Experts of a small language model: a variant of Muon for the experts.
Below are experts of layer 2 (counted from 0) of a mixture-of-experts language model. Rows are named router (the router's row for the expert) and show model dimensions 128-191. Each number is 128 + 32 x the weight over its row's rms, rounded and kept within 0 to 255. Numbers have three digits each.
After each expert's rows: "raises" lists some tokens whose logits its average output raises strongly, later layers aside; "comes before" lists some tokens at least twice as common just after its tokens as in all text. This comes from a sample of Wikipedia text that the model never trained on. Tokens count by the router's weight.

# expert 3
router:109145139143132123141123176090152101093203073122108161188143144097208133091147084118194129147172138114074114177108191106156146122115178130165162152097095132116164166159117134059102118095103160
raises: " ", "s", ",", " in", ".", " of"
comes before: " of", "s", " in", " to", "ed", "ing"

# expert 21
router:120134142116099132089149081139104108085098125135142100119164111099099154115131103134109124114136099122174135141076094127093075100195086109100081090120176138128180152149155089131088089171188154
raises: "\n", "The", " ", "-", "In", "All"
comes before: "\n", "|", "-", " The", "==", "The"

# expert 55
router:098141105149162145072176135110141103126149096056150120187131111137104167138045173089107122120115172141083114109120111109156100160121125186112193122092168066122189171127149083143136133151094073
raises: "Train", "Billboard", "Professional", "Review"
comes before: "1", "2", "3", "4", "5", "6"

# expert 59
router:184188105089118099171143115138138161125128167128029133139084111175148180122136106102130133151126134151177149098105122136049125167141098126085072129138146129082171149131167073163145086127192104
raises: " It", " The", " There", " They"
comes before: "\n", " The", " He", " In", " It", " She"

# expert 13
router:128112197128153085161137144152128119161154138108082140196183080095097099097109093146124122098136157099069110058147145101188119138133187184105208139159085097196135112125137173111122106173093150
raises: ".\"", "\".", "\")", "|", "\n", "."
comes before: " |", "1", "2", "3", "4", "5"

# expert 46
router:099125120126102122171076145060091167097184156110145121145123181149148126159157165149124158150140121144157155150140096159091147180128190166094098148134103089142079166118141149162178118101117169
raises: " ", ",", "s", ".", " of", " for"
comes before: " of", "s", " in", "ing", " to", "ed"

# expert 56
router:120188184138086130145126121234131114117155143132116126097141099060071147145109124162170063131187130107143152107170080137133096135119095137165164120147152126122122085130092053103113090111174145
raises: "|", "\"", "===", "====", "==", "T"
comes before: "|", "\n", "-", "==", "The", "==="

# expert 60
router:158170173093110148164065104138124150139137102164113176152107093138138145150148174144176089090076135097135141096131144127076176096201111157153189064098133155094062118189104106085135117110076104
raises: ".", " ", ",", "s", " in", " of"
comes before: "s", " to", "ing", " in", "ed", " of"

# expert 9
router:155139057108178099216114066129164112138136140140163148137139151129135173119102111106087081086122119157177129136147153092128082093135089071145157171149125173085167179145125148135119060088144161
raises: "====", "|", "=="
comes before: "-", "|", "\n", "==", "The", "==="

# expert 19
router:120194079140150126121155111136115107159130158108189172150117122098105155124122160126074079132135121165178121094140089065102076083142168120149136123135117111104148103139140112140103107125149082
raises: "-", "|", "==", "====", "Ar", "M"
comes before: "-", "\n", "|", "==", "The", "==="

# expert 32
router:154192136120098140144173125104110100154142146091117125083104087100126147178193180093100145153154120111069130061126106171143185127120182141100104145091123134096134117167149133116089137144119100
raises: " a", " an", " the", " "
comes before: " the", "s", " a", " be", " to", " an"